Experts of a small language model.
Experts: 16 experts in each of 10 layers, 1 pick a token, a softmax router.
Training: a variant of Adam for the experts, 248M tokens, 3777 steps.
Below are experts of layer 7 (counted from 0) of a mixture-of-experts language model. Rows are named router (the router's row for the expert), up (a neuron's input weights, with its number), down (a neuron's output weights, with its number) and show model dimensions 160-319. Each number is 128 + 24 x the weight over its row's rms, rounded and kept within 0 to 255. Numbers have three digits each.
After each expert's rows: "raises" lists some tokens whose logits its average output raises strongly, later layers aside; "mostly gets" lists some tokens that are sent to it at least half of the time. This comes from a sample of Wikipedia text that the model never trained on.

# expert 15
router:132133145125145146099120128111109118116129129122082142140107178170103133115119114178111139127134106139097152108123114111137149101133152086134140131155132106099105157162117141102132108147144123114104100149134122111103174139175128174106101152130153125099117126136130092101159127161129115091126141153118140134135142162129145176116114142106130153134173168091115128109122108140091094140162091118165128108129139113159155131096115120138145174161114151135133140130095125125148155168099159
up1:112129122137085162147164120108093110123116112122103121154107154129153082130126083125117188142113067137108151135147122129124166115176144102128149132187193156094137120164117116129110107110148120129121127136154108101129124137157113134109104154158180105095152120136112118073179128154125120112121091099137171126154112130134137154118078144109145146151124147097084071125099115149105138165138131121164100133131118147136141116082060115144141159147129145141124125168144163124145163124083126
down1:096110103127111133101121132122103102152109120133129118160114163145104096135159102160109156150126103123039139105152104142121156102135153110144200112135153097138143129137109104099134115156154141123137105127161099118083144104147154162120115128141120129120142115130074097081171121150134137113108133165113142135255131134140116128100136146123144130161168163135115107106117134133090111142136113132167079114124125142117179128109108123147141151168113161129133145175117149150166153135109163
up2:134091126177101159124143162130155133119157121150103103154145107125096126139112145151093117139141118098105118134123111113129144081126110131091129123147122126143121120121109111095143110119114145162126152146149094160162188139120144128120149161163111098114103144126119126112151148089144133127156117153115149105146158085120165110147155151104127148149113137108064153127111124144121142131124120119174121139093130136125121180122112152111140117155135123106120121163120218101093111125086135
down2:180137158083124113164149153169115159131166174120103115142146138127149145130114155139136130142151110130131132145133192109151166184157143078126095144105161103138095100087146139142138131156159120142096117152134100110110127118132117103107113143168105098156088121142127154170122143149156114118125148127130112137118136105123146151122122099150139125113155153157135109126120171117080149130142099105132145144072116105160126125147136143111110124119129136140101151132117090097127123177109125
up3:140114121171136157133119119108122083137111138105144027134145079107153118131171138118155113140158124082145111148133121174088155129133114157136164130150173126138138121143120148148116108085138130123110104101117140155106096139133136130128120139152167151145136139123130121129131133149124141089118097149112123131130099192132138169088120104133126179133086153111174151115096130135128141131138107139129144160117127137122217155122136098128117112151150121103109159125088127154162153099127107
down3:121125148133161117116093191125089146101153083107172174132110077156123126135143160086133145077152133122092122133118142085118145143114184147147175113133092098125148082159089128114126130098108124138159146124142136157142117139112123137150109150097118138099147138131148046060139131130119142150142129143127121098142125129122127140122149126128109124119147148158114163149132143112144104138096113145115134180093168176127173125138129127111184098166105128136092123143108084159138136138092124
up4:110092102096133109116082090116146146131132087075118108152156154173126166124104089142140097151120140130132118097171105130106112127094114141141164107150126139132118135140104112126109127156140150100107107135122134088060138077109129122084148169099085114167135125126129120150167133182173145101112129153141114138145137161144129122101126163129135171107140149094110132135106137132133118113133090114137149149145174095097106153120165125127118121176134168158143130086124130162131121094164140
down4:136156116133132115188103122150098125117069129141132164161113132048126098149128116131140093123142153135105147146144144151118088164147152103122093132148156122117149157101120108119171110119120182121153144117122150126148119127084108128111134142127140122140120158094116103155125104111098115156120124103120142123149118089154124116155150134114095138139134160124084166103118159123113148121126116127183140132093105123117075132181114149135161188123049118125091125074104126104144131120123125
up5:160152090114066151120116101135117121158092075154154117110135151143087110153135086134123132145099143129117112122127128138123147107110136100130151176121196106110161111155116162174165113177078099157142138113131164137115107112098121109116159130160171094162133089120094168109125116105104126123152129146141129069156121154122140123116130133100123114138169097126123113119150123126117117136120138116132135111128098133142116136153104137094131104148165081135145163150088089140175113171106137
down5:137159089133182175144137100127186098108107119093130093138090090101172136102082123100129165132113096121102137160135085090142118112144140138135158133092095145117103149092102121116069119145141111072085108135098138108132156131147160094107125099104071166137153127126105106143163100107121168104124112160163148110211118123138132136101137112139176135152135110118094123126119131141115158118153110155124105132112145180107115151153132143130122105170142124129122105177122101132093064140122146
up6:129151149171112140115171115136149126124091146151103107151126110144130088149127115158145153157147120090105155110161130158123131122121189135085152150125150148116145141106084160125133118146130136151147108198122116126129160190108155137114105128135129085097169159151139116109106143149117129115151126157099095148128114114106116108154062144145104073147136105105131105137137117111084144120110176136114110132092121155145152125129106135092171126131156127139136138101099120144120115165142083
down6:115129160121110136130142146160143104102132075135149154123093108152106086134164164134129134119147158127122140093124139145122112118140116121133179111136130125109138161155141121123143125123150135129127161109202150147128120130141112129111120118179132167124171128124137154095107114116120155139174152163150172117166150086178084091103083126079104102142107134168127108124130130137109105146155132175185184104171141160152160122143111124129125132128138079140105130153139156122107119145129166
up7:134119136133143100160175156124115141128125121122132120154143159148093109119118152111142130099114095152117122150139091100141163117170138088139128104140152095135111116126122101138152085122114116150141134121144134119126105116149140146148139173119149152155110129145102104115134127100084143120152115079119144122176108145203127123100077134128103150156114174093121123086116107114150070117119160147121123168135142122115151121152110167146133152149096157138128163132151149123150144123108096
down7:130144149135142180097125167147121125094109138090164157139141148146140106159062147146124112123162150129105112082117125119152101100152107127115149111137111120144163096103129123113157087160152121139118110139139129102108111094117115129147152119099132113187167107150146134134101109139133135125154121146097164166197116107132154103147147157119111140143125094100104133137181133141112141130135079155143113141136176113102151114148105142138137137174089144166122123071143136127058106113161130
up8:164102136148096119117123131125067093139127160107110134131154109127117095148130127133057151137143134112085119154145128173154156074117070127093114169097114119126126143126085081134120164135156105133115106164149117122139112102135126112122152156104096138155166103142127160141110105153082155091090131132134134139126116155149129123142107201114126148110167171152168157128116117132114105122180165074115127109123108138132117118137122107106159119127112093121141173166117121131158107142122134
down8:142144101081101101131082144092158153131112130144157134154128143135158153127124109117130100115161140138150103139137118113106138155145144131140107093103098134115140132108096168155111097110123136159146127091131109173091124101154140100168111136149092109108095122110133125127060151118115062142083126105146107130151149106120162076108157112130102125104155117130083115129127125159136136138168147086186067109144138153152109127105128127088111104146084168106144121128140109133108154112110150
raises: "\n", "-", " ", "   ", "    "
mostly gets: " most", " more", " well", " less", " imp", " multip"

# expert 3
router:138119094140070135136159122099136125160114087148106118118128154159123114147170097142108147105157125084057144116155100126147143144142151135147129151152139130092155135126090116095099104135129114126127094146133113100083169149132128112088105147163141103121154146137121081100140126138155134063135123125102162126154141136152143159103094173149141158162135125114121109124144118129116143117161111150141112116132115159147147137128083134128136157131165128153148133123122144146164146148141135
up3:152131120158137165144148086139158107141107085086121055107143144158158143107127113127168102157121124139156108119111106158125139132115141144156146156099132127143133122152107171158142104105130113142104102133126162127117124119152126102139127152148160102099123146153139101121159100147076128129090138131119125147133108141123163169110148133110137121113128137103181165090095152163161152166116106139101119129116136148128173174126124131121101112122153104116149159137094164159196169112115148
down3:115177149123130162120128113113124106151146122062099163177127109151140096143167119114160180134140183112084145165143072121129124154145151151126169162177121089114174110127136139123191131104110124145149147103143129175110162108140098082145148140156120094120137128153148129067194146155150136123144132149114132122161108128155126136125160144155103106117109128113133168170157106111161117121129152142135101162125162140134158114162122120107120128090118111160103127118114177124106147152098127
up4:131126120100133113116131124162130135141152126088127118142154139153129172116105109142130098149087121092119107071163121147129109144107105153118132114145121110145146081168102133171101130163153134134104107156143111076083145078116150121121134146158110121129145120171136144105133077155147154105085169158145114128131155135131139158110136142123169163099140135107108130108091122135104112128124091116130166138145150132125119115152139119137125134150170121175147137136105101149173094091146148
down4:136168086107085152174170143143107106127058140171114203107157168116142119165134129119111129132098114147100127122143092191095120113107099123133104152125163116131111171092103107178132118142095173077135132104180156147128154168161117129144107153131137112102087126131094114128151130158124143168119094123109101120181123137112109124166143168161142114150112119153149130110086152105158136118131129098134095144104140158129140141106164095138124154094094102082088143114120131131153155144139116
up5:137108099140113151123123081148125133142102106195131101129163149126103185157118143116127111154101099108141112127126115152137121090121112097140149148113173126127164123128121118106152114135095151145136155086121141140097139118114149091075160117178176082160125084120120132111123119114110141138097121170130107093150111132137120119146140157147122145076132111095130101085127158158093114131096104107119118125109165135120124129119116114110137088123155072148104145144042137118151117119106129
down5:151139107130109155149133152113138124113182165124138129132134111093104107155170108121128120120142124084077138130118133141138123156097136144134157084173128110082131160124129129107161082124114124181108089128132125129121147133128127126128187142094100121152152142100108139152137121162128142160107129126124111134192121137149152140106123118143147117137157115072125162120116133143096104127155148150137116127155114120137093119164110139139130147180131159097101099145122061104092145074131134
up6:127136103162116101124158115076125145109085150110126141116115159162117074115097129136148198156120129083131150131151127151168150122119153106056141135125180154144145110127062178070125142145167110130146142146136139122095184124144165131152107125101114118142138165161132102082120094129112100050125121115082103143138113116113102144128083131139110109120151095108159147121095131093091110106128143133118113118132116155127160125123134088112193150165222129166161135128128123139162111144173103
down6:152141112137137113102128122102157135123143104165131164172117110122121137149172169147104092104128142148168162112139110182141087125169157154165133153132137126156186179086137128154102139092150145154156115175122177128146117131104116118121166088176110165081135148122151145110115128117145133159169100122144141147082115115147099148142141125166112095143151098146098126113138127144128125081086137144156141150156145117184157123122170079147132123099131081119189123145115166123143148137142144
up7:135131170128138144151129158120098119146152138134131135150181086140108102205141055132129157101127120116123152167131121105109144087142117102153144137173139094124141110135088114157126126162154155182117136180176127086122131139149129114109139192137138139124147082092126144116153088086150153170117129107091168118154119139167147093144098099127161138152162181090079135082126110143134116177123156113126112187154117136165134142159139150111133131138124114121100144120168119098139090086129149
down7:123109135141086152153148134116114113114130160130122117110142144155140140129139143116133109142150116100166157083118126152144115128158127140104160150108123137136093108118152148148136117172106133143144146105131160161104098135118142101142127114093114130156117110103117122102115132168140115118167108107078082142142120179107159126133161103111120142134130116136101174120102120133112094193156131121152075162118115143128140121134139143157084105123113131115142131110115121138149123128126155
up8:131088149117087142095100138130073120152143137108088083114161102125136129136112079117090138120104094103100083164119115156151143081109108118106111125112128090161141137147086112115149118124155065143115106171159111114109160102154142150090141165109135146177158129144120149118163144156106129122103133110110139092139106159133065099134076159116131111122125156161150161109116141140117129082132142085129137130145112135126109140129140134126126135122157110129157093148110153090195107129131119
down8:113139117142101131134120091108171088082128129155105078147145139178142124087116140102108157143157116116158122096109112089171143151153128106123139093154112136131103131151109181094080100121147137139115133159123065125117129092122163129117085131127096094136113118153129125108139096115128076099139111148100114102156133098105101086132117116110145105130111112167135098128135116129144138118134165125130106167143130123152153112121141124090091079164145132105118147096132115125093169144116140
up9:107132131125093121164114147127129136128133112141111175136122142156114120124105095128129194172144113148085153159116117116143165145118160111172106135160124117105112220123149129139141129148111169171131123077106091142117110105096136143142106156130162105159113137119136103124124151114122122158183127132124110145137149107171141160126128162118141186124148129154129147139083097159102119134155149103150146093089128138149166136130144113124153109132129132117190123114132111118151152148117140
down9:120124151137160105149132160079123165127168120145164158161098138128127090119111145069105129130132144123150119132103158148098173122135117152139114115126093123140095117163086150142165145154123131089124125110128125087209123115123107150134120113137125085110114131126158128130136117143127147141099147086135101125031174112158103118129146123173121113123100147139145108129121092147156121148100145160106113143120142142115126135140133120105124094150105144061115102123139141156155135124133123
up10:112117118107142122089099133160138100169087133105137077122151116158145119124100112122165135125136080123131096115122123148120134128149116137109145134170124117099168114142128092164158140103090158141115108140114156112142093126127153114155125158130145114133154135134115111126131120112136115104127123104137191147138124180111094121040121110112132189121137167075088118151101129142159145088112138141133109131119116127159118134168097126163125147108152164195108101149122109120133148112130137
down10:107183137142120118131178115131113145200177114120126104117161136133122134135142152146137111129106158136118129198159137131106161127112116113146127064150163147080071127114138135169112132108141127111144110166120138079151144145166131120120133118154143105134136125112116166099091165139128146109136107139126106146167179148130111145156171113175137158141103145111110107128104132118132115102137152121143149140086089166103125150135100117127143105134135118126110128102082130117094144150107119
raises: ",", ".", "es"
mostly gets: " that", " where", " which", " what", " way", " this"

# expert 9
router:105092131112110130103140102115112140143134110159076137187169132146104092123143116118117131178119121095092135132189113153100128120103131098099182167104135101108111168182097111094166128158125127139158095131171152105144145132154136122122092147123130142126158087137089096137140101152133155118143117123123150104158106132154184157086099150136148150162138126145083135135098137121115100130141130099145107113125127139111198103119103120116144139145131134153129166151113156166176150167080182
up1:121088114124093117098160103090104093141127113167102091148142161146136097102124145130119133133080122134115128155137117107159119113116133091076134157151176154105123146143120110100075117110117144122141159114182093121095132127132133125104084158126155101176157132134076101119139087144128143128129110111144150111155115152113124140091101171093137135141156156121158089128100116109115125153149098123161089081092131199143133109101109098142168110157115155159150125146142132130141159135116125
down1:091081121137128128103143112101125102121115098128123116159128114130129115146176111117105127143111116104029159107156088119148135105130135088114129134119130078106150165138078117117129106143129125116131127166163141135105138090137141157130116170133150135122155119106098115118195103145162180150112147144127147133242136134161185130124125124135152129133160161137082116128117098125111124138131126075154091101097145161127179136098094136140114147126133145113159147184110143116178142138118132
up2:140101111157110149130169149127176133123116139149116127139159128091119122141129140159118144117149123114101134115129100111118128105176142133099139191130127116118181094149140099073148121176147162125137090124154125102141121147118124155134165135182120086090160140106135139131122147113149134135098111144117140081146120129109148119125121138134128148124143131110146122107118117153102113161064179141145112142136114171127118148143095166132119139129180109120118131118135184106121119121128128
down2:148161160137124121123134143129116162106147148139093131114125120146105067133144127087090096148153137153118113145130132086130173120161136087104109150097179091142126142108154170152126099136096125120113123146148087123095082121138163135134135138141082161144116142155108156167080160136146148124135178169150077159145107135140178145131134093133119147142120156130157144118107156118106128125122115083152118149141116108086138134064088177142085092096115111097125110142124117089157152168129158
up3:149140159151153194151087128131148120170110113101144072153138137144138124114148120141142121099151109114122103080121113145130107110130084149182157144151135140136128080131104154147155136115132148125136146123120101144124120114132101105109129129165150168145121151133118135106136104106112168092104151119127140136133131153137151138129165080172156159110109139114158143068119132116147146134098107095140113128118136135108193145124126151130092103192155144113131148110107120156140151122118142
down3:149142118093125135138136176131128094111133093150140175145129108132139131109170117108129133090134178134125088154147071124116121159161212127141096152151139082076150148131154151125125123093152146083155121126127166140147065127102147150127097156139128144116132089117114117107159123131113126143133158152115106124115125142122124103134144109131120070169149129129090098162120102119146096136118147119154165122117125123195145092117120161104123112126147125115093090171112126114101131121116156
up4:094111116146129164112121107120138129137117139105130091113175113127133157141118116139151105136113118121128103085160091162130117120102153150107148054141101124106175104123094137140129125110127129127113115117126131116133151044134193167116077141150124145126094147120154151104157113161193137068135163179140129140120168159142113133112128117132147167119136167099119141101132149149130140108117115071128154137139169116118121161120151150136122123164151179148175111122101103158155139113127101
down4:082137106109124106153158165142092119115086119161108136152103112110115074151131142114106145123132167140139149143121140156142142127076163126150098142122138132145127110061143092116172080126132137113130148131148161118163130155107148128121149108104138125101129152103137112131134155107084158171106108108088075123136141131131144148068133100123114106139155076106107143128143135086149109123141099150141104093122140154149176120127120102163159142104116093105084137102090112104123091137114120
up5:129148092154115150142154126156111115164102126136133089150171155135133160160126135119136111141146094128129085110109101173151115092083123123148137155114126115124127101118115149098145106156136140157117139104136118150117116164119167130125148138196150099099145113115116110136132152107135137148126135136168112054146123134144111101127121147114193175098094099111128113127132121145086113176125045151137119128115143148091141150130109130098145107115142086106139142133090126116149083150106140
down5:163136145123148140104106134117077103129155132117129180152077119101137094141124114114144113119149117094127144158111100109135145149163126123119161137132086114162091133123127150109118134138101130151061091125154143094132181126139134140094101104091125144146131113096160105135110118155132180120138115133150106123137103171138147165096100139091125152108139105101137136153177153184130109134137155160149112137183101096109130157150123135165131060130119129082131094159109078163104134069108150
up6:148121116135102107134143106165150109133108143106131114163146110141132126150096124155154142152157115086139112102139149101138122143152171122130136117108181170113098147117074185122132160127165117113141141170104120143126154152133136154114116151096115073113115138182151077106142114141099093083113107152102126138114171105129088105143120133166151128086115094106150110114122132105092158107136118138130099094100118172118145103109112134123134099164135119174110112108143105133171133160130109
down6:142123134188153124071102130106122110124128107115108150127138089132141153151174116142118122131141126101075104134134105150139121138151147085168126170116085104098157147145170116148140122076129148110093135149142110125102124071133126077123124115141176139125127125118120172089163091135145159128159157168171118114174130131172152105130101101140127104111153108127090109114148120160146127149083123142172130123170123120119132108107158094140129177142154145117139132154145134123120129114098144
up7:097110157143161135148111149146125148108093114094124120177156115100118114155123116111135101113111099106107130120107107137099123090159155087122117130133177158137150137155122102070150128109115144147135109157139154106152138129160167092127103155165146114130138131134149120096144086088121125128123122090101159103191155120156131059112093146098142142120135161131102139076137142111131136175170168117134140132095116153098118155149116133103101177150116128123145128122163137095119148149101137
down7:087111135142153128164130104106098117131149141106139116144101152162158115142113125157155116122125091137144107087145104110135124103110106130095155119155131124130117093116144154117135161158135138086100121110156128091159137131128118111076144103080074102100137074145097081139099138140122134125116115108126122179109122095163185147138152101159131109132137129117150138131110130144137133135169149133130116154134092145079133128082163127151096083165106139177153103086135128132126124148103166
up8:153095163159153121113100146116132106121154136059107133130128134137116099159129127170119130146134153100086098150102099146159119085112090103116139164136121137126140114143075108083138103134137117102088139140142131111120096097165160166117129132167127162160167137132105127122141115149087148095064153154110132143128098160136104127160111153133147114069154172107116167119153124133141109103110170073119091134114148129154084112133116113094124157110122104118188123137142105065132126124126146
down8:121129102132111142116125108166137178138152112177149131096099157130097138094090125121135130096104108128154150124141118164146155114155087123109089130122079145170126141126140157127116090119104131144115129130139104143123118103113137132104134117125127040132089106156156171139085111157119073086106148160117136158157085093129109114134148147150108107101165138152167109125162108112133157126142150133129111149160128118137134135106156113156134163122166158109125124146169125108128179127115124
raises: "ain", "one", "or"
mostly gets: " tr", " Tr", " from", "′", " ret", " cons"

# expert 2
router:108120124109131110095118137090139086120107071123128097142122133159116115153146130165124157134134093139114137103129090162129169096117131136095179139145147116103132147166132137093130108137138130127130109132166103150162156142168124096088074161157109089141155109159122126090156119094117164132161121135109160129163104143170114145105111097152177139169164153129128112104097141119119115091126109084162113117126111112143119149142092134143128135144134162127150112161123117115143168129116165
up1:120136087136100124085128126107133136137095083126095125139112148116125106150120106175079169127108090179116137113154134145136159132102137146091151146153179128067142122160114144097110149139175140127142097153174126122120147131165136126133105183148135071139144108110097120113184139113151134114094134148113123131141128130130133139165098096130173143117143155121149085118090129122109133166146125094176107108143114147164140127104078114128125128142158149174167135172104144158150148134084149
down1:107096106117127152089138137111096095153109084129101128153130148132099109142130117137106184146129117128047151121136097142146165112162110128102175139134120083110157162158113103133149102142144127133135125128178089127115141108154133160111109160136124107112147140143076099083178121119128165109123107147117134141223095131158135137116119150128168123169183152110122101105099116140114121147134111108133091098125126147141132145106120113136137137139146159132147147190098136118145187113100150
up2:141101130187125115129149154148130077123132124142096089140180094110117125147137121121136135092135128101093111101129094102128141096117137151086141167131140126135143101121143134105145128129129170155122132137148094127125134103116140165131131158182128078108102138122168137134190129100154092161085158143084112082163133133076169089126128131118112122162109135119107157101085131153152127135109105148143153150079116142133138144126119142107129168154122137149142122105130157129100143115134102
down2:174136147124140121146165137123132150126110147111136105135115114123101108115168149111112121124149136122131124145137125101176165171162127098083108150111140128189145106140159136128136141126112117103151110092118109121097122089138157157070161128137121110096090109134132080135104148140094101125134126167135118131165118111141127121124139126138099165165173107139112129129146123136119151129133116138120169115138165145140093091141149154159085197105083158107109103124138133142153158165110098
up3:149120140167132138166112099152143103145109119112102089141149121130153117118171168095157112131134129076152078087149117152147109115116139150163135157114151116102117103103120108135106062142162134128128114131121125153108140141130107124146135117183155072110104142155123079143099132119147143111103123142115124138119082139142188125131110122125138136129115155121179179087073110163130141113136092132100102139098123152114181127118117133131144119142161108111122162136127155140130152110098094
down3:151154130153144112116090105126122096142124141092184119117139125134117117130193135127127123099177152111140125209106108134109129123175166153145220087144113149128101132156163143074129146118168142100106131115161174157127082144062142156157105151106122124145112131178141057126144124105106135120154112115107131152108104082097141157129142132122131107134135114127131095150109115092154180135093094153071100126103134143138100142124132117107135111143122083128108088128148135140114131136104123
up4:098126103106125139116131142122128119125130141104147087157152122165112140117095083088133108168097126137140120104175133144091102102149133132104130125146122133134135119138105122129137144136132147156112126166088126120099142065111142176129109102120136132111106118123138134150134118166149163077111114169148148149128118156148149130131170151123138147143154130093121134118130104162114155115138089104148153152134173134111112118106135128144111151199145126159136126123123130161175175088137073
down4:092149103094104127146095127132077146129088140179169156133107126090090105117147097135084112166117111110124153118088115113115127146137132107152112129137082143134126115149101100149159098151100165104188152127135171091115134082137121107143136126116140129092115112088104098159126124152165150103168117097151094127178115144127173134148130100132143110183150117114113125138118130084135177123119106154195114089100138123130153110148120110128160111131119059100088078107121112132093123106137121
up5:174121105147118120123125091114101115162113102116143112097165149153106114131134134149132091132127126155145080151100103173151163111099141144125162149114123098099134115152153121134154099146126172140122133128100127135097097097116143111118134098165173137133087078126112138108141131133140167129109157135155129061156091112161115124115159167125132120104131097096129115089153132137121124171124080105112109092143119137140143142141097108127119105134147102122135145132091126130169123156138127
down5:151103099133118115109105154128138118149142106118142172134148111084105120132152147095120138101140128127089100145096142108134146107167134128148122086132133115142098139104136113132097166084126149156146146117110133083110135132097133116105108121082144119128103130090131118152128114131111177111119138130130136127207126154191191144128127126107158096089133120089127151097153104106116107122095157092088154160136132109124118131148142081086119125130163128095112129101136107112118098072124097
up6:146146128142097159138188088123148167117111150123120153115103138136140078124114110156172124158110120117106119109148119104141122128117155116095161100128144145120135116096092160118121098158154078145112112150087159127125143166119155160119091146136121083118131159141112104115111106141089131113169082150106102131135116122142085115154081166109149135129111076124155137125116144120113119102157161119106109152093096168120139102125074106103191157169118099141107120118153115137147085178132087
down6:133074147116104133150119087117084129112110145181151143110125094092107114123135148157111080094120130116143092145129151125139106141138163104113157097127142137112158142129108113100146113112139104148152156101173130109106101157116170141102093111115127124125164137151137171130103105096112150142121080126175125097145099110136166119144068114126122080132163110146109130171138121135136120119155146120123080153132124133151117123120119125172146145113124085116157097122122128100134111113122111
up7:132121138129105136176128166072175140114146094150098162151157147165101094152136116097155125095135120142111141124171133115083089103153137070110122140152136150124093146124106119080125121103107118145154094125145109120102163110157154069138100150164171132159155127111125107129132108146112125117161107095102135126171097105152103092138093146136150179141121119091144143088145093111144123153137158146129111153135110126131141129143113112143107143142108164084112140135147116104148151107129138
down7:124125117106125113137114100134124076129165150102164159124110151189135086173097143123150118169127140174138143099184100173119105164153087188055169164140100137133146112137122116114136137132186123142116159124144130116143077106124137130109095084109117108144137127122116066145107112138097131136127097136115129125167124083098131113131092148121122094170131128114113159133117146127163148169150150091121140114133112137112104101141123142175177102148141107117097153150140134107137101073119102
up8:148114113151129116115094148151091117163137160100087119145167140127131139148134097154083100109140095134104115136157122131133130090135136111117128146084136107108114134153091119106125147117153115124074117157165137104134136127143113112140150124112118165179138101178125121154138120162109139129096146157110146135118145148116108100125065186107137117135161194135137193079143123149117099111126168068154131107145120132141127126139132102090143104125126108136130150124088122122149115117120139
down8:117122114144125113136096094127130145148153123133138097105124128143150125125109114122104179093118090141184156134130132103144123124138142139112101167102091150159152147140104147145093096109127144164095150172112140105140121102094149121131107135130118110133125128173110131116112105146106124076124111152143136101133099140120104126125105128098095130143140151149151107123141142116117144141107181146135099146171140182146175141124106168122110154117151146165114135108165115140141147152105159
raises: "2", " or", "1"
mostly gets: " inv", " classification", "с", "resent", "ick", "ecutive"

# expert 14
router:146110100141137113100148086156087108139113119137117138138148122127139119125158105129120123200155105146114197138126103116139160095151142150147154131152148080135142149142130129130103105153153146142114111151157109095125136057136102133112127130147131145172139148120091145109145106105173167150104092137113125077162132136138128128082139124172105123127142131107114102079092102133141112128139136126144094108102139167139145132123154143161164121151119130135165203161108130157138123125126140
up3:146149127168093150136090090120153101162092127066102056121125110129150110115134160136160132115133160115134105128124118130112132085104133142151145128148143138093121117143108108172115150156143132126102116124127117127121138129084115113125155121199148120139120119153145109110164128122097169078124134147064129162135119144124137162090141143138142159115145145151174160133110110165113131111143119124138110110128148145123178165146132109126129147158142121120111131149129126143140185148118081
down3:099143143117096148119153135103133086115139097091155156130117094124125115113158114079143168105144148141124112158136102131128170145131131109162149099179125105089159104129162122102130124040100136137117142110135149180131081129094105108145126148164111110110136126125116072101106172119131165169164111138123130123073086113152136105094127116149107096173122126110123124143099121138157090139112130136137128145134155150174113092123105148119123093116140156129138104148191093134095119124120139
up4:134134136096102107107125118102130153094133121119111095132154142145105155138101104118154090172140128091141116115144121140124102115085144143118125100134139134113121136140105143118089148112159129098127098114144121087108139063144123153119137134168127132157123158154110123157136088137155152117115188138164149174126129156141123182094126178131153149128179168083080194085103127130125117107130116110131161147116172106133144140110135145130115113156151113161147140095113143127160117138150126
down4:132135104090093147167145109119096105141078172161144170190106119074119077132151111116143131113129140138102144131107095165140083165117125120138104175136153140106123135107088096147184114162108127090161153092138118135155127110148111116128139132120149101085118133097149128128130151097098125140110112121090143135169121066165171143095148152130137134166094147139117151115114115094096128115151120077171101122144156100112129135129123132124108160084129080119124192097091096112110139123099132
up5:138146100156093158122140117150102130169128086119147130162173142135138146141141093142140134140130092089134086113127130166128152110103126115129138122117148124101132119147108155090160151126110176139117117108087133155120116138085121130117150130157162148148148062077089114122145126135118173130102119136165101123168121150133108112130105139137158135123122100084120097118112127132096140119115101176139114124151136142163119124128103081126132111169143104123135157111076119123156112147122141
down5:139147127116165155095117117100119098130137126132130124138136105092141133133156129106137150116101105122152123140148109143144123134149153184137111114126100142129115126107117123148107146138141156087123144136113154095147123174119148133097172165096102181144116127041109119123110118135105151118162132143157154119145140123155171137095147142117154141122153114114083128142161103118130109128169099118113130116149143128156094113180088097117128135188146134129104085141119118095096117089123096
up6:148158108151127131130124113112152109157097138114101152118157109138128109134119124118149128180130150145115181130110107101179133129128151108095168139120173130135160118081049181109104120141150149092160141162112131150080181199110176127144121145152112122108147162175129129120132133126165135103140122101112102111134126145147095118113119140141138090118162108115159097122118143090088173113108130163113078120117120155115118119129134118107188117166137146188099118082128116131149103141134119
down6:136186118136124137123065166164153137097175060113176170143144109087146110125159123125093130094147148146118143097132114101134109136144154124155153144162107099097137122161155093164103123141133125160127171121139163148115093137149125135160109116133113156080136126138112142114159121098181175134180083134169133137156120083166151148088099126146115112117113121138106119166133144114125087096074142130148128156138142120138144112119123164117134121095115131102158134148114145114130118118127092
up7:127095127129110142150103134103139128121136129111127128130141108135129128155138101133130114097140120128131141117121109129124142140133101104149133101109166126170120113151065119090125147098135118143143090139148150101115157112145132118137100173101129159128145134096167130133163126128121111133170109094144128094152119121188112088124071099124159170134165151145101161082134101146142090165174160118149122131123104115123185138156130152115099147129100155088130124097149148088162155112140114
down7:110099144128122146157058063106157131151175130134161160149098139195136145157098146119125096154160137121131172114151157154130113130161124133080153124110130120134107103105099161143142125185149131105124146155138131169115145096085114132120163091082135095134146117119113102082077103129145136146134110087108134106111124122111156109164169071116121125107100129045123179129134095158130123123156150127135122150139157136108126150137147163129129078139134123140102140106117116139101162135126176
up8:155127129117131133147116173156091114149118158113122123125119132163117097123135109180090144147133092151092118140136114132138094089098124121105147157151135134118096143100130095121123125116151124113087115117159091084097136138157128136067151107131118165172166111132113168135133148149076128073102132164073119158106136157118125108183093142133139135145129158179145124108108135123121143114140182104120129143150088113147097109083136134108108165126120114134141125129123119120128106134118138
down8:103186144137110100099119125100145139080143111136139120160122140130130112088075113151156113130078101054158142110128080139147132118139107153145075104108120148129119151123130176112127105112134134133112142117127114139162179133137148154154139142110110114182097142161118170130077137107132091118181159170100118136138090144121138121142111128107103137159193106117137116129149124130122125093133148114128153142183128126146171109091121133112147105143153167173124141115145136132133122133118155
up9:128097116170131193115161186062162131117121132092094107125138130123120096105104076123122139154137132118131117139154126109149170122128146148109099157129135139119117153121124147114122129155158123166104075153130116190112130143118170127132109175154139158098112101118169109117092080129146135092141102137089144096110146160154141131097143113178139174151137149158157182140135077151120130122139083128157139111097124092139120101092119108139159160155103132134120102143124135140126137147162127
down9:165114129144138152164146163114100123124137130125099125108115103086130109131112138148130156115136125137255131110145166118133137129148127143103127131132135130140127114119130131133132139165142123151121113158143123142139094116159119119138135127144151134094150126117166119143047123135154140116143141121128124099000125155128140171137135111134147125089126140142133128143125088129102134142105121150131129117099119129133137130112117131106160149125145127121130101106108133142084116123125117
up10:150138114122151122141103129136133118140098122156130105147139135105101115098115140158122152159138045140129081152147119154148114108152147164153141153155134124096118124148160119119127111142101133155098151118160145130108105134148138156095135134137133116108126108140111089116119126089139139166130119145125187164152136152123123112102086144105124154103128149095106153106107118084096156118157170135118108112109105087116113120138122154192123182103165143180109131141123135132157136129143147
down10:131135152150121159170130157128129117140153145144111102102139118141110115156149100101141135109143083159097105154115111123159124093160110131130116119085140167060110124108114150122101109132132133163091127121160113089103126137099123106127166088114120105128103148116118127091110159126159116104099149126087118101188167146131133131135112110126153174117129108065126156158111092109155094097133152141125159126070154128079157124145129146089084129142131130116129114101157122134105148091127151
raises: "um", "iz", "el", "ib", "a"
mostly gets: "lic", " activ", "ilit", "rative", "angu", "atory"